Below are experts of layer 5 (counted from 0) of a mixture-of-experts language model. Rows are named up (a neuron's input weights, with its number) and show model dimensions 0-79. Each number is 128 + 24 x the weight over its row's rms, rounded and kept within 0 to 255. Numbers have three digits each.
Before each expert's rows: "gets" lists some tokens that make up at least twice as much of what it gets as of all text. This comes from a sample of Wikipedia text that the model never trained on. Tokens count by the router's weight.

# expert 42
gets: "o", "ra", "ro", "ou", "ran", "in"
up0:114090142161181113111111124141118103113121159171136116153125118135094139077136137134119100128117160141167188128121118150149156110108110130141125130149125128142126133083148124148100163162130177128155148098151129170148128154159120154111097095
up1:134109150134120112120119085094112157111118172146123136131167159111127155081152133124125118121132108115118121155099113145101167132120108121124149099128145145112151184122132088128093086143151127110124115096179119114142126135123124098159163129
up2:167113121111132117151113111125116091148142041155154139107132160118117138118095129120159093142106151127134140106082113135134176132133146152134135134102188129155139131162147133130108146139130121094125130145140166136099130147104084080154097129
up3:077130147130165149123119142101134121161152136141174127134145160136128135144146131149128167085141160138128101143133138141144100138132122149119159101175175145125145142136121116126107140121095112104107100072106138127121141153118117117141098117
up4:085160073136126144132109116092107130112107118128134165127141110088090165161132156142171087174159113106126127141131128124109108150124146182122139106149098131187147102106140146112153125185137110086117131111145116109124133152135140171134143201
up5:114148146134117117111078137141116096164102121151145152127132166152144111115118129124100152137114123173170127120119127079137136131151145118086095139093120120096074103150083096106114123143109104098173097124147139150167134172200114101156133146
up6:163130109152126118145130096124137119110158130086110133156144073125122133118149138099137100159178131101159117131104104144118119130128170083147119107136135093131145115149125140096112085174144131107112145091148107129098159094121147143117092087
up7:140158136158165119153156102123117122086110080166111113100098096112126142098152121129097122163108140103154141170117099102130153150104147097158106128093114068148114088126133161135095115118165103100150112075115087146134140132094135138145138138
up8:079173052112160147147126130104137114137105146118141152170104130115093137130172156110111138103156134142104147126141125158110127075110150103129113123157162119175102068112167119155118151150114105129138087116132128134113165120158082088101100097
up9:100153103113131104156119109145133139144104113127128145114130128132136159109124154104116135185111119142160109115104115087126119141083170112132130153140138122136111105135168145136128137120116114082082141152153111119119119169163097096139150146
up10:151112099125154179106129119137120120106116104142119117126086102077085117131136146113130127112201109152145139159145118132170128122139136156153114118121153126125130139140083126144115148125102114086136134096165150109149136095101132124111207178
up11:128154151134142076142124097098133130103154144094137115166120161118144125106143133128135098109143108117148112101104112133115129136160133115142110117110125133188077073107118128112084174103157140150111115133111135158124128122088166138156119133
up12:114140125123150151118109129124124116125146047121084156127103123121102131116152159126123140119140116166130103143198160186097133103171122144116070108133123123168167147154099178123134150117129120150139140143127138186136118142117133134142163132
up13:137160082163122136151121091104137105107137122123116139163130122105132136104097113137118109126117136096178185145119133110078183146137177106133153117123125081149151112151104125159077104121125146120112115093175089098125157144109150087136111124
up14:104159095115153086146115113121127131132122108115151139140095152158158130099130166112128119145099126137117139134099122099146108123101143149130131174161167131088132188114154110135082122155110153124107100108119141086144137169102128119152129123
up15:143154132118125097108106132114134102125128103134133145107086138135129146114119098134086164135119104152173198130110146112154114118132120134124098133160130119137136091138134153132129119167153153103107101100165134111126132121143157098143113107
up16:134156079157174134139117112097082109168116119139118138096129158109119173162134149127083127156145128099145137144079126127129154119118120114141110130145115140115137110110153118146102115127182134120125103111122141152165129091141142130118123130
up17:133093136124119138111094131101125130170151065131118155151137162118136131145132142118132134115138122104177130148098094177105138098154134127126107108173140145119165109131151128135124118131162096146118109067155092111157103176104103139127175114
up18:142122097133126133091080110121172130105155092171109131149113146099135132100163139127113126133155117115115150131144104125089127110178156085158058105127146100142147145144148182128142156156181141094129093133119155152137147129071153087157188116

# expert 35
gets: " c", " b", " B", "and", " C", "ch"
up0:111137120110131121108145137134130157170133144129096134106121136145132162108121134103109125166112088104151138176143161140082091104154085144116136134149190096100129116110181110135133115143109115085137114095170139140151111194138145123142135088
up1:111143146089136129151110109142120152121107110141129142127154118077103155109076149107103137137135107110125121122091142152107166100126110077147133123114109130160141128112110115123145153167135141125114137136138129103188198162141117154096155128
up2:125154107156125118129114143131094107122164098106089121110162128100094137097161121110148144155116127116148145129093162107024135126150133120130109142103162170105134094095139153122144129158119109117126126099149093157098150146134145131126154097
up3:127158107184139163160118094115106107117107157119143120134146142132117179115124130131119109147091142136171096092100164133109151125108115147120072060148159119117134120104135110138107114122178119131110110120084145155141078146147123127103103112
up4:104106100097139153106152112096157134129111095107140105124148108139144138143118156133147087119166107107137089132103125139072126086098142155135145119160159105141118093098151106139109112170136128134124112101147137128155159149104136121146146128
up5:139137148110123103112109122124138116127077053112131139219113126138146133140146139118129151110132102128124154103112165120139135141127141130103124169151138093106150146148117123123171113136128130124109103153124156192165110128157118140174130105
up6:144141133118140136159113116088083148141129169116152133159091116144115128167117189112130145135146123106160147182133154085114067083111155127140159112118157124129115150091116112148144169144125194145139129109114132121143120129113109120131177113
up7:109146104186145128122108128105147138115130116167118125139141087121139152157113167094132095142167139153125080132104129166106117122136127106117155139209151131106113131107122152181118131125149126130104147148147125119139152127136096129102109128
up8:111117119058130131143110133111121114148135133128110139109137117147125121079125137116117160111153096109164142113137118143094141147141114106136087145156116125095148128118104116097114131141132174103072111147153157177132106159134112128121130125
up9:106168117106150117158121119099138133095128100167108171195164106128097144143118136107099140102164158134100137166109094135141179129148131138156119107119106139148127119153161137140108155118111144167113119122148146133150109174079135104112160130
up10:093177148152137125107143116090114121130084132075107118171142162128128121103132132114143165117141115114110113081089101154112150130162140116134159145151149155145119152138101105138149135132132119147159113126105110135135096127130119104141116103
up11:121146117108133065133138103155083104110133109100122115135153091077120138120107118127100107155136102112144110155120095113133144114117136124121133158157154150115123069097112120132144105089128137102119146157175092151106118157124136124130127093
up12:100130144140142119133080097148136147111103097154140113157117102101140142080127137101183123129127084113121118170114129117121148135138112146122065091120124131139145110119117129154091114154144121094099128125102100137129134164112108145103095139
up13:109090132110161118082105131119150128129119119155147151139139170149108125157117174112134103119118116118132146145100157155130116109158093133141138104105130136130098141084121113114130155139131117125106123153178109131170108155140155103120166105
up14:099165120140143138124136105106074102110119119096168137133130085148137153115092148105075121130124136141112107124152138109145147098129164146171107145121145085105117085112102129141106110135195171150090100133123085124101135111091109053187128138
up15:145146140105163120148108101144108136147129123136152106160113119182095118103166120106140156151163120131174124129155158096109194148175066099111140150108159157094113101129131108115120132119157114145103089136080124135147136127137143147113147139
up16:121113123123122151116123117092142128107119108110103128106134134134103146136130133122146133099158142081150123155122121103163105111146158144148126122099113104132111145092166162109101126137133110128149162116183107165151119131114156135139122123
up17:124127126146155136139129139124135113104089130146139105138149124093122136114137121108143156096113138105137148184122136136123164117140122135123125101136142163146134113153136118146101129101102126086135136122155112128125131143148132098083111149
up18:123096127110128121136119072141131120177126142153145182151100149142143140135145125121163138123156140183177161133134123150124174156139133135120154117154142122135137112128101143115090096146120138096127097136147116149131149127155157110118127101

# expert 3
gets: " by", ":", " of", " with", "-", " |"
up0:117141106148113106125134104110089090145146102122100167117158120140159139112103167106173157140162113138208160146125143146069180159114143101104124146139132121141126099098114094175087110139133109081122133090157139148167105094139148117148135150
up1:127112126081178101137107115136133161114175078183107114123106103142144143155140135095111112121128139152131126106148127166132135133093150136162114138110150136168129094126128121178109148142190141124081119129121147169169141128121152089086086089
up2:069125110129167132155144102131119109105134096124086101153126120115091152138131172125169139134147130134143153134136136098143120138141074105134144191128134128103110151156147127140133123167088152106134151135122123097122134153090113099201180130
up3:108139156139128093148129125092133118125103134157169116113146080053123123125090152124134120150169110111132132156089204145143100181140107108112140148147166114160119102127123134099118144160100119147150091115152130123106127147156111101145154109
up4:113120122106168114130115114099182119122173123160121120161105084141152144109112167094125128114161166189125165144125112139136124130137140135114129104106118103158104105092149140148165174120142137156120103089108119134125163121138140154088115118
up5:124131124130135121150143166113137100123128109194135156130132184156104144117123126112084117074127144181117154127130116129099148136111072135130117155135156132167107134054170131143129147115166151130159151123112144193144185101117134169163138146
up6:110103125117130085128159115121127085151084143109109171152134143147151116142136116136138170150155131138152184118111123072064156137129149107142100125123161181110152106108149072120102151142152156124131087157151132161114128116132128125161136156
up7:127150114103197117131104104149124126109137101154100099140137095136110172107117140088167120122118121113139131138141122163116163152120112140130130146153120142148164131141100105124112134134099135077124131085142153133120186139108125125136137143
up8:158120135151135112128071123099137119130129116114128125090157175101148122143140119134143153136151144103157148117134122165127088106147132106100062155169122109141125095137151063123130154088137107135160158101144130122117116136146131112120138099
up9:166100166100114115118107122125179140146101133183157167126117136142129136139137119052111125137137104159109137115117086136115119121177114109134120093116158108110145159141159138110136099133141180128133144144110150121111111121101115124168161132
up10:097106123136156121115129120171197110151131136124137143121121114140138135152101117127106161118133152161151117110139116104118091112162167098112132115096133125163165099099123103107116112114113128117142133100123124175127105142113125132175159126
up11:142174116160158107153135116155103127139109145109146143145145148082147143120136130121165110091150102172152137087134114104136169132167130201114109154163129154128108076084136097105134162114164102089076177101123123131178198151129169110140126123
up12:126098200101156102162123098077107117096124112159163148125126115081104126117111161112123138139139125157136135139079151109150097171143085079116138145135178096150146107063140128138168116130103138113134107116168117127094146171188121144116101136
up13:103122144106150105140126145109115109145127125108117119116137126093098140135096163087149139170169127120137119164105133135116142149148099079107107156124116070139096128119104108139090129120164146142181125103160107173112177130151123118124119130
up14:111125124106114144085116128094154087140110132086139174150122148108114151155091199095144149186126132114111129132115169131091115105136156137152091120126132152134140082140121099125106145163119137093176119113141072151118124155114147112124133108
up15:123140155080139105163127140072094109109127141127117133131112141101118108122107134096108156102151130150112129172141173159119126106109107100097096125121129130128163148116138119145108155133119172104134089094116113197110158172129127128150167101
up16:159137136098152142120064151169109156146098127145145097119127112153125122118174115078126143110163081173104131147140081173115128144178147163130132098129159107106141120139124132168119125131121161130128100130137104109138122180165110162161110133
up17:075152118166169101112115139149130105143191130138117101134102095117114121130118148091121149105140160130155152161113130122103157095113112139098103100112121171102074151146084138135119154125112130104112134091123120098159107151166152107118093106
up18:127120138144198132119130110137151088146128145159081134162144112113115123076132152124119181133138123109131154136111138145096157173141136066128105153160090168173116161099159121162115125162122147103086111140121142115149128119116133147147151129

# expert 22
gets: "al", "ar", "m", "or", "ur", "an"
up0:143139128130172138137133130087174116124150123116124182136120132091106127115147114125104137171117124116139137129132131106138122130141138100105104155109160131133105134105151101161142128115088142132138130127149116139172171117168086110111121114
up1:094113116113151138121127126109123097143163123156130131148133174155127153104124137122071138117152133165085182107084123081144099103108118123086124124155118126135129162121102111145122159128111139128113124111111126164134133095152146160177097152
up2:143122135128141120097104124156147120110103150159126120113121142091081130158087115176106114122121161115138137142122121161134109139132138173156165101133119104121131140117180110138132094145169141099178086119152105137139156139152139149144171118
up3:120165097183133118134137118100117134150099144110131135135116116145141117138122152136093152125136125102147150128130133125101128139135118146111088133152111121152124125111134091150138166133112159127154161093147114130105147130111146141150143068
up4:149138122165162131092149079121147120120116103186133084161130142187113160066136151065129119141124156098139104133131140159088122119149097096176126106132132142104084118113134139194110093100145135136132137139127131110093133151102113133108173152
up5:054123146117191118141113126119114109164092138140110116150155133099104125165084119111096121151162112112154101172142147136145107130161095130183134143080086123136161133122111096156128166117143131106129075128148147151133122146117122159169134129
up6:086133139148124097089111111114128137157121124116116109146110136068102126150124158120149114106127146156137094088120131146142142133131152130145146135145155110091088149111115109132087140104132123096137146171153093105130125141170129120096148129
up7:104134114123142096086126127122125141123138128114148115119122105127103117134129130122111104107171117139103172085128121133136119176128141159138110103080128126130120143162158129169122133111124152154165092111113132144137143191144137131126101117
up8:141118122126130126133116105111161104153132091122104141166096163145108165118143112125121127157135142165157107164104144117137127118117124137153119100196102128144126098098155153166121092127188130133068118142124129130112129155118150120156145109
up9:113149140111127123114161113101082127139146131180133132154132132136124132147137130114116151126133161122102214152127098131150111127134069073123129155106192097089129129143104107129085106159148145109123100104125114137109130124102112113109108145
up10:193140130094147138148134137101079142126119161158143137160114132077098136115129121102150139124098159108174134117080136151111097109139143133103146101133119095102132117099159130136099158114113118099150141098118110171133085082125119118109127129
up11:134157126087117122104127128108130105107133074141103140159124109170099118113103135121122125112177138181172094165090150143151116137121096108124105090096140118150121121102149112134139108114134160106112076121126082115117105115164143129126103100
up12:144117103122093107127127121122132110162089131151159110057128108123110170144126129116124087166158143115136130129157158135104132157119178164126110125148131116120125132107160105122109129149157136066181124128165133146125142179139120102156113124
up13:115141127131171104114127130112127152144164111120114126138131111130108157125129106109159153129163093184154129133124123120114153150105154165119135075147120141123179129092139135150110159141165134132136128105170126111114138117125114160173141106
up14:105136123132157092125114140110140112123152123121130156185122166098122143102145143108132141110104123171127220117076122146130138157097099141128109148139157113150145138119098141147116151179096128138120148094178112140144144138106120099114093119
up15:111128095121124136133110109142115110138120093118148138132146153191116156078131160105080124111131143127163143129129128131100140099138126108153085132098104104125085123161124119115103114120152141142102116120108104193127118147148123073146112107
up16:124125089153136170105141107113114134123138130166129146143098147130122138138123139113108138113156116110127151103161183128079146130152149079133109125115103165120135143131080115144121158119141157107153141099188081105153127134104133082100149093
up17:100133160150107135099130077094174133117127133127180122140106116120089116141116149132136106082129091129126167132087115096164124146165106084131153148112122132147126104113111119152137174139143106109127104154149129122151122129140137118102163140
up18:149095117139130145114115122100147149143102110164132116151121130105136155130136121134099133159128146111135173148117121093153186096103137126102112155122152135086130135126128081075108124143126131117108140101128072137127127123121103174115064093

# expert 41
gets: "l", "ist", "d", "n", "t", "en"
up0:085120114118141141150156130113172134133110102121135132112116087156155179186138103119093118148145137099149135108095140142129135153147127148136093140155135160153133121116124145120092149148115137070121097097155135107141075107149132155136154126
up1:094129101126155139092108128115139140151156130181087114119106148135146115165143144127076140063104148155176121145078114134124120127174140152109150114113152128107125140135153119127110175126158107112137182131106130147150138119114138143140113128
up2:131095085170120091052100136102129100140128153134098126089107114090113131131088145153112155141145133140134161154109119123127148122155130143126110111166077122116104056118104105164116121139139067127157121093145094094148163129122148130127126194
up3:096118146090124111144082101123153108125123112092150121183107146125149111133156117134130126146088094139138126148082126114135128088170122118101132146094108105134139149119165150098093162099149142087121111155114163152121167159106143111095154126
up4:119147144121124139146150080124132135138096116171135138127117162124145153157129162114087109155153129099127166113165139132119126119104105153130125163088141124110129128139128095140125138105141138146108107109146131117116138121106098110150156083
up5:101131152161128113084099149131141118137145168127128157133123173107154119068088193141174133123141092134130138110119106121135146117136121140129141155143106147114145102124132120132133154116142095093151135151117114089103147115112118098139119132
up6:122118155177151118135102129104163118153136165147159149162108121117120127075078125106094104089137104095117087171117132148122153134150123119149107175121155123156135144147089119158142195166147138155124117135139088176119108134140138121129144112
up7:141157107081132129144131123115133108126151116106125161157123142137141148124114141125130152095119132120116128075124130133101156123148147109121143100107150097093113078114100107164110085150115184123088134156147126134121135156131148059135145152
up8:129168121136146136138110116131175076119128150197143104116099104135110159125131162115134111151137105127103110125193143132132119114169097099151134069116142118089124078140107097121117107090142138144118090136088104157102144157100168121134167122
up9:137141113103140149125145105096130131133189091124102149159100163144135111115091128096143109150150147139117150144111123127138105139127109088148098130140143118050094122134128179123120124094109143140108193120175122132143113134075121130148144125
up10:109138133132135121111134150127141123129143117133133126161077144146082137159137130130156111130099069104106106142115136126109076107146088138158116120147147138116158137124090136170113131152106137130162127150144118130129148147161141104121116121
up11:126109141131119124095139126147137124119124095118149152104113097162138106126101101126128130179167126128188161157105118097129193135164138109165106116091129122145127116102137081135119104139177164087104127107143095128137130167125122186110134125
up12:071142155144151104083125105077153114147108074198130156127118126132112126142145167094145113181151102144113150122112139101087139126145127108123141201137118119154133147140099123117148156124135147113142107153155133118122145180155113131116143085
up13:135150124120136107096128119112114113132136062161152086141129116127116092129091120117131141138123117122142162082104111165105122138135143115112116128111174118144156119133153151124131120131122117146113124131132131145069126133100140154139161201
up14:118118131138143164101101114130098094121130135136130166154096139121129192148086177113154156101155159116099102150150189137139119132165137165150131153155141153138142142180147137113091140119115149124158089130171105124144115169155148113114119100
up15:101139092111153091056117135113130146151098121109116124172070124120141126126103115136134174155093151135111108168123124111122111133121110178111106123126109147129174133124158138123153162103128149104141121091121139149164155127103136121173120116
up16:160139095098113148127119102124121091147136126144111112129134128103113142100141117115115124066126136119112147110164152155114117138129147124157162120160114139117128103092140168171105123158101124100102118132126107184086115156111148107149129108
up17:125123087088153130152106098109111114144174087142151136133131138115126119126140149098131120163154090164110117111150126111121153119114109153129147107173118079134112161127124129136120106137167098093117179117177116152116113115139143125111145109
up18:153124096136139105106111106126134114171151137142097102127111125135127121128067132138148098147140143140138158110117116136125127114151100123107123152131132117155123108085105095123106129160155162122104147107100130097136098150143136123103111122

# expert 12
gets: "F", "2", "U", "A", "C", " F"
up0:123133102124128176150107057109202105132124122123149113152116083171129123086113119103146144104142153128106164179124154125117111151149148145130113133136151097122122152125154086111132095114135132091115126152122103114106108159135146147088138116
up1:105117137150136110111076110109112111129128150134108106117110101120105124186152129124125141119140126176095144136145174133116102151163113156132140145138153114123118117110145071092122114140135146141150147133098091141133112140162153127160075169
up2:110118152122183133155155115117133127140140105135143111147154197165090141111122151085092149130168142097111127141132178176109135075105089132128137133146077114173079129115120130135090200145128144077120164125136125156171128113099130182135122116
up3:139109106128126128116159132125148129134118138120149139135093093081146117087119157127145131142127106138151159155153112123139119042167144127135093140141158099146095121093153064162105105117151126092106128114135136123132110191106152087175162129
up4:091134136121120134111126121119147093128103130099157103132103125126095159180111136127122106137130143152140146109139126096061119115143105181124117152116155071142150112100151105153178138110116138138155136110120103143158100135132164112159186172
up5:151102128104159081109122086122119150163091123159159108161133092112150161151136154118136130144127137147134142143135121099124180131151090119124157151137152140134151137120163139149112116116131153150073066183129137132131144126141121113119179136
up6:118143142164122135103081146093152067135129104177120091170090171143118140139115142115134143122118175124094138173148137148131110082115152155107140118127114079108165114109145082139150126164145134113139096136121068132144109117134135110113122152
up7:106144121150144105118144123113068121173128107101134109134135111093126165079126141101171124142145127134158131154126120126116187093127118098130139157159158071161126163083138109142078121163158155093106075118117090139156133146128123110099088109
up8:159157107107137120141132128137112172127132084150114120153160134111122141123111160121164125121110156171111139150111159118144154135115090177095066133141122142137146086107127125132143110128136128084135120113161135125108149110125091106094159101
up9:108111136159145134092093123110103108178094137132162116147117123119160141142147143120104085111119138143125137136142107118084127105147113118117159152128094145086087130100099114093161137130177133127107154151158145157151098122158178116085073125
up10:131124127155164121140087116108143130118159122114148111121120113100128166140157139121108052146149164130132094142162167122120130091170168133181136130126141130119130127081118106136167165138195112104142126158121124179155114102094141128117132094
up11:126134111119146163132159097172113167110131082101140096178147108157114152136129145123116144140153129091188112121093091152118127122068184106118066138124094116140164128095109128124105116139122168126145107165140126138139186121138093113118104141
up12:121093105162135124121121113120131132117162127144106118130125130099101123102097176130133162145130104124089114149154158187086114105148187162111157080116121124135101066115129096131089121131135103115106169120150104148106100143126151148128127093
up13:084119146136155139106094049096166128134135137157144167185112148102136147167098153112139114161090123122108145164104163098094104110149126126103147116108114099056103098092131122169115084127118118117109127104132125141140111139118147156107169090
up14:136162092112149152149134089115098139123092136159117129127139121153140121128116118094128180147143087122115166163150132128144098077114161109113118134138157129125124118134147193129116131154149139105194102097111130120148169127076112152164149119
up15:134155132160209115162150099098127134104105119167161110140090096091090141114102164120142144110145125172088106120163142127092122111107157164157123162170144153126094120156117136127083105109126119121131129107124099110194102131111161089104173131
up16:126141162126140104118089118106162104130119087158087112136065159118099144151113124130132098101134169152119166147086121105097128137163133112107119115135109146181130088134136143110116157152120138159084157108150091168134120124117116147167134149
up17:090128114102160108110140125140145148138140114085133162111157173137153142114148143114127111118051106148125101139146163117108117122141109090123115128104089109095132164106147112172132140159130108106118087130109114119126108097115167151084115152
up18:136110096094163131130129116100118154127097125125092132157109185109135117126068117113133175090145130185115169107138136111129153117097145129134141124104169137110107103134131115123080138124111125120089117083116125106158111139099151086124144121

# expert 4
gets: "\n", "-", ")\n", "\n\n", " |\n", " D"
up0:156134073131139099143114097127087131125141155138142125119166124136130167108085116127115126123110134123089120125098115138100181119104115134155087148187082083118141122090108128117137172115157117100126145108121127152164139116121091099105148174
up1:158145107128146115136137089092131136155084125126134156126157135116104189110114110114122127130155097147156099159125077110086147105138152113151100125092137115153100074144144125135112158123112153144109128124146166105193138135138119107157172147
up2:083137114147142119094146101076177130135117139175129134123101132095112129162137112130142086162153124154132126136130129140135104091156142124115164134180140145146152127103104133137112109114122119119149144124164089137146092195117123098148157125
up3:142153108147139041100103133077103109129129110139146130145165149121097128109198171097147087156152101136150183171128107148104127129131097128101132169148127099123072144125109128126101146097159165124088156145131135130163136135138133139140108106
up4:163126144165147133095087111110099149122069133100111152145110133136142127158158105109094121130108122146166161166137132133116130117104133142125108096107154166173167160153139156107078125139132135143146082096104116113160140090135143101185162112
up5:108124088139156133116145137126107129148118135127121094128160098132106147099144115120175152166116148122095129119126115084088143117120154144140079095149123139102123102076159126125146137120092126099084128130148092113151108107117121121110169147
up6:133106101142117147139133145137146130104116122119131132162087129138157140147124141096119181102134104175143110139093109106092151117139112120163131141111132107130098149107150098082127121115141160134176139131090138129112138125118140129172195124
up7:104099155139147107091107121125126142125121142159108106121136145106145115120114118145118090113185145127139166140120148126103123125152085120151165150131112133119138136148167146115116149144136109143132114098136106141141137126118138114137108104
up8:072116108118138079148108127092147141087135143177127132164100135115096164107081171116115129176090143144149105130123102120113113120148124076165139131107118135131152154117128124156107112152152184130142110123142129136153119168131099123150173123
up9:188131152124128118108159129126056117152140113118131134104139158110110107170151151145178139117145112130146166176101167139140129128139070135119096139164137088147147142154135118120145155117160106122113164127151142155164129098146102136094107143
up10:136135161168155127111131117115124111159120140167161114127132126164100132093143119131088136078142120136151138128096134115125150151138094157136163120160131120118176114156138142122093115134137133120146097126105122152099137153162098106128076109
up11:139115141150139108150097125099139106109124163134144125152132129088126158139103098144130170131097122186177140099131148107110134102107111112142144187087141167131088081127111135124089137141127125117163106128157109120141128147107153082179136121
up12:123145112127134095127145128138128126112119076174154136147158133129139136135125155137125153131156086127180146100127126138102148109133131096136092188145078097119114101134148131143131109156181165116094150106168125153156149149119129089146128128
up13:113118103169138132156112127129154111154132134108151118132081160113118165156088113128103136151117123147146147133136132112146129064087111142114133151126130130142164089141128112142115119098144148089134099094159092150165141135101134132137149121
up14:144143125076125142153109087116136114133170118118093104142138135067113157123119115129144112101164097164146129159121120157115135142138141160149075155140137158119090174127140151138107142112166143154173096075152112132158114155130117141123114113
up15:101124135104141105136135149134116154170119127118135102158135133095092172098159112111084086121111143122114167130145117129133132117159091103112173113152103090129132125162122154145106112144136129135113122109117128163101131163103146134179181115
up16:166106108129127126099120063122125194116144137146110110139124112107120161130134117126125189136099139130097066131118148133113129134126146083171112138093158147156112106118135073103138112152112139138154107167132131137096153117108081143129124111
up17:073126127120140095136120125085136074117086116172094128123126137128063149147083132102140120135159138131124168153142126099118102105105134120095145137116171114149146120169168110093137147161112097086140124153107111108139142095122108109094119156
up18:077119088138143155109124102119126139166068130121114156177150153157115125154134109143119158124149109103124151131136156144094133147158133153105118102169122162123135146161127107174122129140114133109108137146112116139144109176142107129126143088

# expert 33
gets: "1", "ai", "k", "en", "0", "an"
up0:155158096175134104163128124102115166126129120129105117150123133111109161105122128128136104134158124122142120131166143130139105137120119171123133140168130158147131148151151117125133088094114205084175130113142126155113144165164114118168163128
up1:134144114094142132131121112113107134128124101133157125151136131137155164134156134107137116139128137121132115155117159088072188154086094116184101166174126147138141115142113087120118132151128130111133121146156085154153133166124127153156114141
up2:085110157116167092160104127123140156105118106145127128130144090150108134135118146121143103124144124164155129136140157144134119131106161138163149137130082115113109172138111147131088141117141126096136110116131139127099116141175133125101146143
up3:129179095128119116102124105119151108126136144147111134129154181139111120155142193081133163149145071146122133112115112147127126128131148119113115139163165141163136148117109143134093133152167155097124138117116149106095173076103130132116084117
up4:114133114095179107123152143114088160170138129140130162141143156125095157111139131137083115167097140148129150126157131108091118117138099113135132163126195145146075117106133122130114148120164099142143137144105124133142149156150164131151129071
up5:149090133148168134110130115113119134117183135146123123139126128119127148123119140133149117106120061161138147128107113138131116108202129120113144125150094141116133111127115092140119137163141145148129101104116122095154124138136122128138148143
up6:059125093155149167134124107087156126124112143159138158154165107126082117104137144094138132127139103144129150117112090112092142095102078125203109147120147136092079144113135088162102146113131112147097124124135099146096148146103148120140122078
up7:150140134105132167146131144129132103134112110190133151119099125115075143129110152098115096117143173120108154122120098167122140138105149124146136145125116096124116097123177113141093163115135159143154161082158125141147163175132130160114121111
up8:120113137131134132179114111116113150111112148115124171142162113132145151123105118113108153140136072131188160134137098136088155128120059117112120098138164137127140171155073124098087125116077135135114132102128142113134158164146118137144183163
up9:106148113125133104112141110092137142130201120143105125101141110113107108084112136119138106136119130126129128128117102110139154147139122128116167145162089145099102094076125146129146133103176087144155083099131102186113131110120113117164114159
up10:130129136141124091121127112132148145147145119114129108085090097123091188118069100118106124103140145100144150137118127131113134110105143117183085121128098103115070097137122084133097138101186141108122133107169145106156148112121143086145123164
up11:118126095110142175114110122152114141151154117134090148149101134140122110118171121126100139131133126144130131139133125102132154151135144123189154115120122084116148134139115143131126155152154174110154137105105116169140153139121112114122112076
up12:090110143091149111138133125120136140101130106120114136136116140129130164127092128140146135121151156170174129180132151155118154151176138124134134144136117157125142124136122162133068104167118091113101100119152152108146117124122123116166181125
up13:115115117167119145139093106103136148162144144114143175139142142189148128113107131126108177169104146135107134113123098135150125142085171137125127124159121163140150101085130154147117094139110141137138153098148089161126121142094153135122147127
up14:112179130138138115142133140134102145124122122135121136137155106082136160088151140128168142160153134126178135127117137181103159070115099149121118124103122117172139106136112082130116118132106101118137134135133132150136134149122192126136143159
up15:128132141136177108156118117090088146139137107091125137165137155111124153123091138130166130112140130150165137181098118124126147127131099115100106150160141174141093117144102148114092123158138134076118157100122133128139129157166124141098106135
up16:107110099141154119128098137120116140122126172103138114141128130128124178109152108135145109134162149145157132169124152132118139148123129120162150143087127130158114179129099122124115148132075136108129134108136099145150160130126092157141120084
up17:110106089152131107098104124133117138137167136132124146161090149098123134116082138125137189147141159105117118128142143147124119099112152063134152103125102129138116109089131150167134116117152154137104116136090120141189144126073156115153134151
up18:153120106139118131126159120100140142103096142119151107160104144116156127118110130127113123145143166163116116149109108160146148144124095093112090131090144117099110106123109135169085127110167145086093131058168131176145159103162104152136127163